Weights of a small mixture-of-experts language model, trained from scratch on English Wikipedia: a shared expert of 192 neurons, a variant of Adam for the experts.
Below are experts of layer 8 (counted from 0) of a mixture-of-experts language model. Rows are named router (the router's row for the expert), up (a neuron's input weights, with its number) and show model dimensions 0-255. Each number is 500 + 40 x the weight over its row's rms, rounded and kept within 0 to 999. Numbers have three digits each.
Before each expert's rows: "gets" lists some tokens that make up at least twice as much of what it gets as of all text. This comes from a sample of Wikipedia text that the model never trained on. Tokens count by the router's weight.

# expert 7
gets: " |", ";", " ", ")", "|", " in"
router:508479520498537511456497534454446537495487463464539506535545527437482505503526485578506555523535516481434505509469474542486457536425520500482526526518464452572520568554546435505527538525535552498455501553522500453382470504533460447466515413499500487464514472488465451476454582566468475487443503471594515596521502453526496458526441490460512504497482536485510503506535490554610560470465518526507488558537482482488509481508610493476437484498571503493501497451499547507483511544462516443429547539484481456535416467511441536569565456472484498458531535476511498574527563459530537525483494492483434492488481521556430525493553507457588478616508482471462485440531461466498551468455544569514457583525519472554495482499470470468478584510444504522536495501540502550445484493487404
up4:505449447470510607507466476519455489533448498512392472510462443463457505607477577525459541475464437521478442543556481527541584505547476487509414525438531517463454593461587510527453473540493528478533541600523570430472468432477525525421431450490536563448506494519514518544499518511554511494483485530523514557483549550527462528502448542455504551544447538470498537522516447396516467495537476541466554501541529487510519511509469615559549482526430505554444524519457591515523501580478496487485499540523492504523476522452535557512568503531467529480505529487508465591465474480480473493544525505463491476488564467507498459440466480462448534505484472485492499467496512530473513503493452532475522445541458504520543519518536432483512585468497528479556481515543496521561551491457507
up5:456435482527492465548445452522469514567465487550494494518498466500459556440481494485483485515490464504474410514483560550441474547547521619570531556463506514556466521474530505479480489484520487471560477490450504458569546497486480568534405461489525534447494559522520517544509518430548498486544511530508537425440520490536469458508541514517481455529459470427496518538507440439526510548533489537468501471490512472539505508443509557517520477636458530509432474449522493485397465475417443498586452502447475527528498507448539478462521527498457482536527485489452504458584460536450481542513479551559522496432523504492481466505459553471445474534413441562535557474480513488545525491527470590499568440502450538559502543489540529568480585537569536480489507475480516519523497476462555
up6:441455464478527447479524517543497492526381517500477421437504524535477542498503573518540544550525487538585453482461573581519505450476502579544472500508458465488472586526444513442478454516573551467471419491546517495517543532496473545566541483563509498495481519547493453513487514459468488511520478462528591512482520511517458484466423539465483465532468498483515529579498510510547576471483506448603468515422545488553486437476469539499482501534542540518461532507557541526494462439475568516500543458478509502554499529411523444481480546488504467481464447488546460591472494458409496516572527512494453493537546399524471479554547476460513551526474472535561489558510465512500521460537451527480496481494502521444485537419467484512494619474499469502527544503474530544463471455431511
up7:470453513500516529565490505508526518535467496479476465491483506452413580402474483565402503595477508480513471486524502586571521453521439555514445559523468558505542538417441547497455423502480538473481471486480472438529479504457543500476486518519562456499479479486541474500534511502573508543497543535495445444461547499537482546551482545511458488454529462478481486525483467506502517506521517401504530496409455507488528493473487510573456501606487504530472518438514617535525511485433456530557478527494518521492500444477559477516574588498442532493485509452457438523537488510501428501453518535558493547471522432526523399493491579481452500500497428424506527499470561477486465515571465527460525496505477523521558491508615527542560507452546518473470490518495515442490494446491505
up8:481465492462525458544443514549511443526498548521559523458556527471506469464475550570506462573480493530485523476501439452576502540456503513547527519389430552550495483489560431468500442434521494523500488478475541472478453494557489514510531503493593493476526519512560386563551459536553545532468490489495463438509516474484480494459513466520494492503546570481436508498466481528486485544506496579513555540451553523487507520459665508497476536528525604533443509455491546405440507515530482502490499486472567523487539577503555476467494494460541474536442539524494540523510461483527446494579497529536556546509455484570561520488540499523526589521491468496482518486558475468498518457500500500512518514472406596553420526458484495555510487502510516555463515533478424469510468521460537
up9:451483483550505428521452435498527483487492472597495467452490450435534418467451483450473427577537479501570454527544571480504491458502518573607491444507527518486526498517486535526477560531498439478494433525442460532521460545525504483475495597482469479481565451455488467560554527511546439506579588492452511529469491458484493522516475518471527499502438540518552529465531501504511497545409390584485509433469524554505498523518509561571501492565509463500560506496561562455522554512549510512536548606476514512503487498496455477435530489452491513531507506478565544518489499470502437533544475567469551540462494524544443516531452529420526526515531479473527528465508571523515527461481447594502544443470513507487482505523483482570508538470568545520528463490474471443478512504438517
up10:436473441520530522482464449517503532516514504470468576476505529592440499466446468536562579513557482504535471503482472539400532481505513590485452479504473465535499548465559533558467485520484524505495448517471506407520508529548521513442490509465512466491519496505464503462436524512652440497589531442421518531446476501610481494526510557489489421455504556494498533462494478520474556457451466474461528508467486539497514469514462477502511517472537521427537501545437529512474559483547451467521450488508527513511473490464486474507495531545456537496525544393502487530493428608476459480558509531539495480444465540482558504399459488441574539472543416451520493535537499478551479556487534463470472480516484549445459484535522621514529479488541538519567526510490517493491499480490526
up11:501467487489547521445449506513478426490443517534520433510526515485482496446473490514506577477482580499581524497481577516570525555477457521475540525456506450481494540474444496571499513569468530468640454530428512454447591500552554454484489497483498535496533501543506465487484519485520468519446517427503533554521506480545478524468495521540480462530429505483610509511568474459472517443464466495542446533482507578488560488440570548497535481535499575480504564466461553471530461510519434523480564487419502491504469464438529543465495490519512538450557496472490453531530462562482414471466479509466534473524448553453484558425541478496518524521471526538502500566431498488616553524490463465509487494485519597504521495481525401550489567458522507534504475478429445479474497525503514
up12:539454515548522475500505493489435448503419442517438479515441566446506563495496503460449510491537443478526418497557516498482509513504503463442496457387514589461487487499489408509543591547506505554471554545499523500447465447508540457555494506482461522514572521533494511549533466508576580498488501507514599491494495528529475486462497560512505404519476571502558500610521447518442488528515465435579410459508484524510483481487559440509471548557505506461408456549476576467503526419450522505528509547522494479494488531461473535517524545510534469472480452484490523592516472516583449547503486562526527527499486491532447536473498509575473519544471479545519441506458473476546479554545515517533496488475410452508517593475515475461504516515473450529480537497494513533552551454536507
up13:506477521491496581487477480445456474505528495561534428457542510453507532486472502484458505508480492497536471496502452447529452520546567463514540477408522513559472465491458472509518471485484487583448540569549506446539528502455515427503553467500478521502513532634571448533539499475423453544477486453550528530466533552514493420527574462533504490518526579476511577556471516488476478605583469514585545542509514512549496514490528514521476503510488425509447543487532511472428473506540501535497526554481463523454495515568464438480486540460452514467440463466435462466463467454543503470537478552491449531482496530518546461461537522464398515512441502523559502444479481575581411481545458517423507508567526446480497515461499522571527513474513503476500472530447516454470592449513488
up14:439393507500529496553475490604518452491482474539518525486458434541486482501487434484429482530470497508460494520547471491555491516533461515508506546527522434624500483455477503576465507513508550530525471473511492484500451484525461503481497472479547483420506446546602480523448436475584498546443492562566452556493506527437489547534514506492504554456511471488412484458505449477460528498536592479486508446446590462510424526510423523478523453459480486489520511544485474543559490457464474461502475611563556440466495527461478463470553563562541484574500506553539530488490482521483491520468477487530476490492462551459444406415480507515544548455473497517490541503467530507522440543471462442558531501586561481489496522520469468494560527499507474462423482460489486442450535517489475
up15:390462415555508479508385480498499528521537521531482468428520561552572584507473498511494468484481452541576527504551471475508561584477502577544537452542436522550499541493491442453479484560460421525500452545502529505577498474495498497459538554477508384477506502469515453487480539451492546522510482481504488547453441545584442484469525472427451470428475566488510530530504505504496518577495510484512463502519499547488480533482492496512467487490573527481509491457522513565491475518387562482486515568436462512379474539519455521517447514486490518469471482512472472502536482477483494487589535509498486497409513403543523510529482577500472502458468495478488503502509549520409483437487533551430502505514516562491433559522531411523476527482450511513457483488510536474519471513520521

# expert 0
gets: " the", ",", " to", " of", " in", " was"
router:474454442410577416568525511539476479510513487540443514438552529487470461532411510543515495500500544456505460450495531420487516593495528521550533480433471509499487484537459482507480496489509468454483498564458542545603488426524474563497513554551485526547396503491435471476552512563486453500480509507449512493478550426475553466533513463496460589453489545500480495528533491540451443515514541499487490537552481456554424500401496550544542507518566523502514492561510543482544488516466499496515515522541506501486533482490495591451528479508556486559465582519529454483427453526484552518505518476412542536456505522504479490546498450577525482513504547526507444436407567538420502483431551529484529408507480539503524470505489534478546430477543472493498514485460506464526455526464555
up4:497484468492473551486494500494465475512421542606516429512482447426520458475464512482485501544480432499501498485573497514431542535557477548426482464443537564563513521461534473557483478506522553546571476572486479461395519523513527458426557503434548480525543507523494486521519467515487536515513532480532516564437460577483468473463474458407447394510485561428562527550512535535506437499523460494546426432451501527541477468528531484544471473474516480457450496526487565502514445551463521422619474494490492439469512532443478538505562516493534468506475462435454566516547516494523499593500458526517433529470550463504490456504512494486500462498404446472486486507477466539481522475505513520495456509536511499546531537510509423507494501462478464495555520460438566547525572530475531
up5:456459546562501469512452402552476443481451549471466484424552479413496528463536489518502502532532482512511591461504529502555485537490450531443512555570547566617510546411566477564474498494434461495561543511535457501567563522553538527552583568515547500448473494583504448439471457478523427519505475499530586524488441463512498472534458576489431502499564462463545507481526525506484453497456512557519451423479477512459535479508520528534500494540524484483489535488530581465477509596507535458544503479492457484456532522548457441513555486490571504503435502424483523494489554493475480465473446478512514507471549477483447456498532489539480527552486495514519523535455466596515460474490467481486560505573465511506522574521498500468487475593502542458500550477470514506527440485511499
up6:540454387467516535539416471439450459545539485492467488537498526480487493487501515531515431540511575506507532443499503486490525533460587571562521458526419513591481476550513561452425463465499505583450482514534501469467464491557509484481448493490531496458527468561483477490541466493535595467533603535409526545455498533538511484501479483515568467518456474497509531475490448402503508536544523467525458500543499485557448417445513576542511513508491521504475499457469481497507513491446504463480504520544576549530506510463521499490510519534557484483539514509457498536579463493490510514505514400511469436464505489507472530470580485511476543466431452461513509463491482458526538528536426608482555459488566517515509556422431456563512544510483508557471537512505559515489572491594504
up7:509494424513512464486495478629433489490494441455521496498523501504509497525524495490498517485486530470507438455553423481493480581488502568455520455446539548583498517502487571522551523588478464580469478560511524492461512446507530523522526497414545464554511499508489464559524492548536452476589535455500463500527624497497504594525518486505432579552509546507483541503536507518475545552517516488582510501506494415553489455497584530434437523491494558530490456541533416496440516555490494607526437508507480517456572463481436507538510548508493572444533503426517504488462487512492515560478489467517503498519528498575495552477524481545466530563480525472468522545466479551494533477501482503456520493490470550555503543557507531548482520498451489511509430485457479636520553500514502
up8:503403510569501498461510503537502473464529474500514481539558484548471473449449484518536433500462511409561465514488502507528600482505533450563497511502502452555453472530588511524465511498424520496441571499436517416489548506471487458485515476499539484480513511471512486450497519525525466518532586558461495531468517513611502497549494494494487462553494449432460542456534444524465503534540438490538507513511506522505545511453437467534422549543534575475503558448541529419525528558532410491558492526402519516441504492510495533440464546473467461476482496543539503518483536507464521542533480535494471576448544545477535490499475578474530553484492472471516612476514494503515535433475538591431491491484489412551472491506526493490559558439463517511491549512492518457486599441537560
up9:492450460489520478529505531553506503508587526492499524446500492488458504528473493578501569598489431421516470519538520500485448522519465602451535570544459495507520508525522502495527404535530539494455479533545543562522555499445490532495532517557498513494459446493480506510514479568523504554507532490474510515479510478525508505556458525475476435487535409472521529544504501535498538494564465450529513515454503460507459475457504538529483557472483447524469521420569488514452548505542520493506482478515507479476524482513525451531459494515551515384480501502491531457442503572526530518481471500503459520506527489545523509542480525574400611487503538503478465475491470578602435553560489441478538441516492510470484514362493422549457528427513507483591461447402467434477569523492537
up10:526468485472503525501538479580486496520524417472564499541491512486446487521524514454525505490533419520529522525506463505465528543521436461544552495452500455524520598533474534440479601573504503490474518514433549539459485511463526496434552560481497386568512530475572463475525511514504525519461415495535476489436497538449478519473487486435483530467493453452470519486444562467474455503479475505503490499411569499516452477506432469528520498536545457493556479558585530488523533548480510476488532529494482459504509510464469459559580487556561489502513481439514425561546481530538458517511608465605539500497581481578475577489512523474574535535462423484410451534505541513552498504483493474545470511442438526530538514550495433476532515529465508535520515558450458547467542461497508
up11:461481516473514518484503475587520532504429513493463503457553491575485453470502489452509417516483555472452465522497454555460533450465525537516462473447450476511478522525447494550497532573539494569460459522521508488443504430550585471504541487501555478463537550517464506485562409507555497447575505391544514455504483464530485567573535537512523502488492498413524515473542456486521469479571496428577517553425540547480514455445467413438535483522510503531574530551397439513464478550516450512472551481441450478437512513535535470499541477553439508524507514518474504506433497437493518494435433567477473462524456544529439516439487480468484470515497446506498471505591468483572528526499438527453445509508524534480576542489529530513484521455485563458515527489472529478529520480462558
up12:486442477496539494471447519499504457460448506470455492470486494550516529439527465546526509517502515470514428502500503468485472541505524465449547519467485490487505523517535460451492517597472467487531526516547588444560549545511528565469472517547533490530531531499516543496481488561457501508455492505514480508427453499509475504564405505511485443503456514528453469475530499502434484451504521507454541467481593501439519541473524455560495523527462489469561492476547523495455526565412558505522437527544539527433547485467449517510421570580533540510559445495456431527546505476537430505484539530513464525500562477466604468487515620481512582444372460479494539476484481476500472486511503508455521449437478566529553480542520531424471644505455522539506521438468452476538470523513511
up13:504509513537510483556459463557464450456502458567463479449527488529556522520548418481521429485507468457521495535564526550537574493468459553550496483591476510489454521456444466515496484526596587550483525530545487424509515535527498543528517541504513505481514474538484511542438478504563594481443455419473497532489461535446474554484442524578520508464409476409511544477537538474486500570458460450438512515447514486567496485517518472491523518464487545509450549514479490479532477444542487477495551465411468531484476479482498506460516486499533504470558521457440564445514450490503511610486473473521522522493446571504524528519490498467585497534504474447475514548411407486500535497509464546427555518568496439417515534508484544536581496523540480539530521524579526502545462541524490
up14:493433479510559490518513493545436505461503565453542464477502530529450532536520531504543486553515539499480528436535489488453526495466526532593459532518433572481529534494628462460512525548522522532442521508524483538529464463531414422479610548536515555476464524508491488447555496528532488493500562552504558527477505465577481480505519514495501436504570470462458400483509509537487490498469473553546498515496533561526522507483566523463476544558484560509483502529567548532409498572489481559499552479523476481417469584466517491462493550494523507555509533523549484494549476589485474515569495460474461533554585489495424561523501535545477520524486564537567477496476494474487464482479544572560526432514453440444478469494553545444478529468501469472532455436467531502449564488488445
up15:489476464503494464493521526544423454564555461630434497496535543546512478513466521510483566539507451474464540530543459523433567601512446487514481536496549557485475524563561489456480547505543468527462466476503475457457523476551523559496445445459457521562478474511536508526524541537490489505534526432473557533477584484425477514566396443499548507405428533518486490505494452511500471571482562473460463507483526547513493449566564491501464477499457445457529481550468452475488512541433517523435524485423465500521491485505479474423546521505460568559577514512478430491475487494498495481524572495501496418451465491490504444487498491426535553572515461504489459495428485523492513489460498584549489456482420517468480480556519498450466490474505498479551501540480553506561420468491546

# expert 5
gets: "\n", ".", "-", ":", " \"", "|"
router:513502526456497512525467548510416570465495468466480469520476520478442485483535458421451524567520481505396458508492465471505419583463546523475539498493574553477511465520530462525581540546539459512462496516462550577445482587552505506554519497406487463565482573547581482543466476494517625514587499562530531471465522536511482449508429410508503509491461537495482478532491493591485462557470417491478473454485494422437466512516534499564468460445558420603555492501508466454494503525515491513523511469531490443469545511495459431498525476461464441551470458507501471450492504532522504498518540475587479470505503459459486495512471493497569492512494550493555489501488513477546421544520535489457475537517539502498491535522481474481505450561467521586525424477508452528459510518504489
up4:488438407539522490490512482585474507471537471496491482470463506478542535385536585471475483546505522505529508405484429543475481493504506411575445436553498510438500511507486413518471512498501511497516466602521499456441481511458502534592466479509545476463501514603521512540506493514504488445481501526522525446465469502465489505510419546556476506578490536419465475477564535462546516522516460463505450501515528493476433521553493511437494457551521525506491459435531526440494510497509456436547493523487527457594518461549513488517548539474472531542504501530523438561484542547510507465504390475559483515493530481520478498471562510490534555548391527569469477455445461547476432544509514526479504486421432486483577522476517511433512517482582521541487534511424520421493500491484501
up5:482444447502531524485470484529463496525454497568479383487586560487511525595506551505491421509449461539486475523576456538456499450494508434520487549532401498467490577479502468463530537548488515638495492584524571497442559471523495512564498564477491484517517564475481458435475435496451517463470462530495513529463481483573477574578445498481465492416501576430505529566544526516524493587456485484555496548512538530468490519495493536440450426524439498522475510508493530476535497427541484515526465500443533457480473520527521461470480510433473530490466427495502457468470509499540530503445537500497446529487512448503496575453556507490494478561465506484530461552509507516539516538506565494415470497500553517505496494538531507501469496571427496508557558484532560464494504516414523
up6:475452457507520506543490493534460490483470429491514487464428495520429448487506521542514539555503491491496468462492504563548518515495512504594518488482499550532528520538571505449599522574476522538502495486497523492430470479523485506521456569481526571560463520574562435536483529582510511485568533451559529510490509579503460535541509560524495499455506491433495413463488513503507538569487553494546476456499512515479477523510563512511495466552485569531533458501524445516515546505497510549474445514480580466534533579472487504484449450495441459529541512551491576463456554520561481540485516553550467523458512490503539541545560561460484551474420485506541574534408533437560497491470473497474514514493474568448445579455466514558522493484589449413514472480526424576500524434565541
up7:549477482536513534442502489476433573563535460504436538496548517408413518510506585499507499496416537449528482498497501512534526500558489518553515421436443483556447517456571542538474561538495498549543430468475484471490515548535504535509567542411524517470506575504497486470542472545487514508597467518502518530455473517491460495520462523493493490454521563478480568514495491512519531492536467525580422456495492517573522528509501514473499553457525461394474496468450506540466477529508554454449502508438441513461529538485422518497528492473589516523492441506556510501426521543489418488542496503558456488418473544504477475489558501551488551475489515550516523501491558484486459523499523473502509507509453477490527583442527536518512525478497572487527602524483472560527451617393474
up8:461476509539500531401474487488517474463527515537464520448515515530477580491464506520535447519429528451499486464462471457529505504473561586490517467477405493477506444481499515532543555461520503544535505483439540468565560458541532526431458546490545516533535518541576491486503448418550474477547533482485474555380445608519471488465426533522528503433530543519463472577450468504491489507474583505608496519506505478528505539473487561486474534554556483487513481459585486513516521527489543534512503549440465488436539574460489541446462528538524523423571447494532492560545522471486523535548495441533452541480543535467451482429500511517503546514445469574520537549497472512485485454585471494539482507500451507483499476478509489556482605489476566537522519507473530477488438518409514
up9:498453452501524483519485468459548475493431564493398440527506546455505466489416449500450531543456503501410488463515551510462470542530569533524533519528437531477441517509540516484434410514454550483542473541499512504544514445513523515501475474460475495476546465480542426511528530555488505468493487452580533482523489447479447511482528465506470525526465596435534545472521496447468508525505602489443514431567548477519465524536446542459540527489530538578475534429527472519467539457524507544507526506536543541511579600529529544536579537506506480469475483567454535482519522454452449490560579521475507544438493524506552512543474467485558480536486462560484445488491480530526526483495462480495521501478456535531577424539427553565547532534542564506464461485542545419510501431460518
up10:513487509534522488525425465549532496517487399505418467446512499548491492497510498505475584519481488545417421462525473546495507540520448432535464491502437483463460543523524449566502463455576516540504496435458519509513501530518499479480516480508522448568528549520453545490507457487444534500534526513595505559480487507473433508462546467442485471515434506488500459547477555495458526507455528510570576560487518453472462497445489462540463545547528498489412441507530483533458511432484594533546481491535509548392378511477529479430512505545509623418547498496459534522502504512505480443525498534555471466512531437518493454435486515549527510550470516525512454498529554516529559538535530462546436402478510498501509514507514525492531505478532496543454458487497483481489518627529557
up11:455421417494516490529567414509503537555587509505420464514524542511553488510472484530510489569476499473478443500513558520515511514498567546460530507511482465541519602489512543542492435546463487498519455477524501398417501447476536472510533502472510490553472506490506469598523523505492509547532538517527457547487543505487480584474488517498513542450510541503473525532520437461519496517493513458443526518493448531415572486517443572513517585475509531505417505470444505459436564503530534527490516453467497471439585554554513505495494474527479529482527506531505508496431505541473409447512493533508455415480493413523484475487500464519467579417529438510476462511538514510552564479515532513492485487512436527420510523402547569439479530532567582459551553453506499525535482441514528
up12:519436469547515452461525457497556472473445530528513483405502484496602466445515530533495495551522480410509438532480535568563490494526461451474530530427415501486505521479539441538496546501446531494501443504536555463466562488432494544501515487500537452508503493498497493527540516480578529481427484429531505498448490484465464549542522455505531496482386527517560469493546532461514502545476552465452519573498521487518365506517438574460553502581495489545456471525511518512498500546531431507542480525509588488516547446465517571551519499483495565488511497562447493507454486437492458526462448460429436513513502436529493544492434521453472556477515504493493540464495517439514495492532523565502453498514429560517473453556509523499452560476546533521520420465494518558469562417446492
up13:506454481504507518462468496490446422566459548470476428476556583493549462526480515484536559489450432476472507409460511493511498495420443502435510495461469496490412500539476539511472445453476508473503531542442472505462568478500403552492419429482486513483518502523560443518514445516492508451471490476519507492460493531501475491518419507479561515544485454486465492460549515491521469503423513529565532500425495556458509544485543487517474447550499582505511435489522497477518471444504502512563506482436531519517573478464540479495460485433479510462470494556510544561518418521442482448536589540534446519507537473504495398442562480502573524493552395479571491464503521554497543530513462505451570475444450564467472474496470454508468582522548460494495504389476486488481505461465537
up14:506487486465528553535461487516469417503514555524544407520578492462528493601397461522481531570451483493548461542525468498485475521533499482457497471398483453464522467462486485557504519504443515534510484420419487480455509475529497512539479487474538601483508534563536442506492542401466493524538493479430478527430599584456442515529552541594423560516496537512455512512474514483458501502499571436520548467498488522537469488445523512598522554523514510497471480502430456476484499497514505463505526462533483560530475490511573492509475562490457477411475480515488477444571453457479434466566517528571507411450525510456510448528522545528537456529443456505513495529506490504487550510484558482541460532462537541467493458489486492464484514589473551509534521481526492490456486485469576
up15:441434411507521501499535404530450448491586584485531481533436545455466460527522482499458514485468514536454485526485551536546583561532558399576490581477502406536504529518531498513521561527494505547514409461516530469461515378500520467479447507479514532517528484490467482563495506498508538498513487469437475524519536495478484575524517499456524487487430474507478452528526495471485403449444464480548539510437471491534524425501532528501480500523536530498553493539476563486529536479470577549532527573463538501507552510430548501484496484476499544527554455492529484539469550543478488472501487477503447547512549473520538483508521424498527523526524473533509476443500532456527455576393525557479559519519470574552504546452595479516484507521565539524491502531499457596503549545464493

# expert 2
gets: "\n", "-", ".", "|", " was", " a"
router:487493541479552461473474485509479491566544526456554462478492480516523547532493498495537469491463472568538558506556548577489585417584484478535456469511539519539484503452566529549479558487482463505481447471479466563501525440497508467497518459491489509540508546505533555441504439476508425432565447473502500465489438544450505501495564541563517499602489457507484458493478532430457463502530528459459557543463543486499491451508439417478513479456470514503466517565528430560462507392443468544497464468546474514512508472544559468504476481449451486516566410456478554471435486487493540487500482467507543502598610511567492544503551499529485520536541461490582538542529530545525440535551534507575465521490449442501554476502562534493426518468531562546452506504467538459475493473506507
up4:464483474456523525572484530632527494481577464524478485533480538542502398487503489542469510541542502412488375552464576498425526545507480459576461523432396602462474557523477558450471458513471490513453430516482476515495547483530546469488478495474526567441504507528473549452504525521518501510444507568433510441516519494491472469517535559537428474491521485489454485490527447436464485527547466489519489454447503530548458474444493519505500503476468519513542541535482480510482519517544481519525509463476507489434517450496515469523550528540413488457440563492541441509456486444504428452513497455499489477455481551520500432494530437489502510555536421568526528542496442608471525485526481473524458522442539478539423547525534501450527567518505419482485461526523490497492489487442541
up5:481485427502539465493404483484471509490481483526508422447429519507551504478479522518483494555517473496443530554490520534444471501542500522504618451504495488512528485527526485488455443509498511507556431539531470515565472454489510536526444413433478457509549544471503506457466520516545464480496455492507551557491468517493487456536483487465509594497474596556524525506518511470497482496500512493512541500477529512528393456495603540520472389567467437485521468526448522528565538483520495538506458517484535513477430470481481475487544490519497427414487485528520534518529428457597482431505504451504563549489547541441497458485500531500431491482457606554526572525433499495539515543556433486482586443498443491506435437482564536515527509525518538449501496456484560586537496483549539
up6:449456459553505483480484478599484479542475432506483510485429476514478524445462560506509476532502449529479497516469512536592503538506502515533477491479487570449588569464520513425473520510491478507506487525484504488447511512585525473540533531544520495534483409490492405532424452496519511498515539422460430603495465500539489605554471500527461478487485514497567510534491447448566516510476494476458487489557495488540519507554457532512537503537485516533517542544496525522503452508462574514504500523511506447441456474499545493558471495435483531486520579554508449563461460554541458483399499527491508554436527461514477487515491491538505473458578455435509558496428511564505555503565547471461442514499447464551426518424490512501468491531474501522459432609481513505492404478471590
up7:450466468451516427478512463519489496425532472526478471478489464564489509542471542502457478471567503552462493457527513465558434431597570489519474531560503568466459538530516480517459415530585475550489426483522551498537500496497462477454486508514558422525461508514506490565576521530471526516530535514512461538460549536481491512546462514620522543504513492489479487541524396474448464504497447553542505528502471577539459566531556532463483485498446502396493515502512479435546482543470539504484470452539555465399492471422469486513448505534503490515509511411505466540460502460505458497462443512491452467417487529529480559483501511473537561543429496494541517501439522551477505517503473555571488496476483494422485496438513543468464545579493527573539496565441466506530475452563462
up8:466449448540522533431478480468458506481554489521494463454478520524489457466456491522520516547544479417583466586520489517441495528510552530481531463413515563541507508557469534502527478558498498513467512573515600430455533472506562537517502464433487484508512471455567443526467555473500453507427521508546503522529498497555477548524468546496453477455464520500534443470516493487524549523487514464457477513478499497484444537496464493561460538513473535402529436549547437490486500547524536600424477449524473482545531550488523510511487487532445475489529461516571522526443476481486533446580501548578487426462507473458492517462478559470436562471493451464478543474516597513620516498422447519542469487508526551457473559555425461531513461452527524547530464461544534542535565496480465
up9:497508415572491512470473491525480457474475450480469446456432573495427422509464508479513485543587492518506522433549561491511582496479511479545472537519485434432553556498512469492452448545579480477505484492514494519463556525489443522523528503485517487454549502473480497515485534545494538453528579518509418445465476535526457516563523546497556478545530554528495525548585436492520520545399468517459464520545483520471488434544473548532421510566474564503469524518522479543515426490489494502543542495507497525531487589545460510549442550559552487452478453418402539453467455476494520523491568513513512499491560495560491485527507489470519481479485552481463511508515522494500473448509546455453546463494552523564509586459525527540463586508484521478530523469398473492518400489551574
up10:529489540617510519543497436513463439432506503522506505476480461478437516543488471441533521550489516481572483471529472569543454488498507530537527488453451511499440545498462452495497547504420499505533548458453625451554545533514517466466474538509518472503541512524524484478496506595448462571477499476437611457422519525497463506493490511467487455497505541522460532556506519448486542552496599513437468527523520493478523490510515498570503527499599490482436483508507449495466526520416456468567476466496536459567476597478516490459458521494529551525563509450450540556467501549517457533401574515463522513409525475456501472510523472541512542505524421489559494528470465493497462516452531461498589467526565505527509554513499526455444481511432471528523531543477470523496497406549517
up11:476450526492497501562506474523465453463513526527410466425528486524512527481494483572433469547532475510467490537529585463529529532512483534508497451507463476517503653490550491502516509536538512519512507487566619498486527497462452515515532531522504408456496448506505497545552498432580528506482525513546479563452544457567490550482500446457491460508453539478516473456566481487521542569424453500459525530537479491484456446507486523550476486506528517506532519457490477522511495470564525537540487536485444490525565472493505559463521467433533451517546518445488481530457424502469523516458524461459550503441581575566466471476553503489519469452503348430464413453516513556504480496493484559503502460499512553443471472482567534488502456475537549542493472442557576466477496466424530
up12:507476419473505467499496415491535489418449518486462512491552460468466508499477553534573490549536531523445467463483460435540489476503505516498479469520439472478554556495489525538483508484545519502490475565485490447534488541562452408475446556465566512536645532479547476556395487492491445448545538558500488484528521528537490538477522560538381470490515471476480449460450474466513464553428494524524478497414535528542488529503486490413533491480462552424492506516521604472485515504575565468525539473515492442495483495483506462470486540487513563502537453533548496524517481509440478548519485523480507524479529562507452508509498549505511508491455457538520451515464569506534533500525479437462559474496477587491515578357485503491496506466478461575481536513494429579504557507491493
up13:512460521525507454504469441471400489511460524489485522456472501417496569517525475479529507526531478487476454534514526576487551466481473493447530479528522518546519508471497494499562507568606490475535447468497538472470500465520439555514516506567491366510595442454491472486480490498491602477505527521445480490485501481515492477610481536515506517467489547449527509458598463421504442501540518513508421508403443539559511515466494536500535531568447503521432517506568478553494528455514507530435505498501554442513540532485522497506551512424423487443536510489469484499530448608472467548478511517507506485462586498448529521484514518535508454448469478571524597448483576548564498531491546513486508455551532458435495490481432498508537524535514540535494437526477461508546471559451519
up14:442461505517552507469446448519495529484505496470492506427559537470477495491505501504510475550539479479511495540483550479514543520497478466486490483478490510516506474564534513522445511525490502539501475488565496518501471546513515503508535544504490490485603485514534477566467508523468477483515572523427528503489547539514497559474477517459469456508473521447525561456591398407427440468466422432468539546454516612445434475474493501514509485582518494562518465522506545544521566547589504543475486543550478519514466509449483547539541532502517575457542510525479504489500496527515501425565522506528482418471461456462498540451472484502439575476484368487489536459469475551471492426528424508499464485487494458552577470548507466479475586604550537508457504520417539497513419453581492
up15:439496454480500447499492448569480474563573488539446534491462511453541506452540484499489521480449448534503468452415469538535459505497439467457492457561486546552457511482419486545514492551507574510511550472465511458476510565511478550495442458540528478598481487539483514487460467464515530505511459575502494510471508543450483502523474512444455427470519462502549510505458465467516485623506511519511446543492540493506483437487516464527485504477530455491529507580454495522581500497519485499629490452436468562501530464512461470526447496458555546473537487452568510549409460539459543493488444423451532547489420545516454450536482431428502553526469489459526539581472473433568541480439496522422468495515528524513461496478535425475556556496498474547539512497526446556492487477478562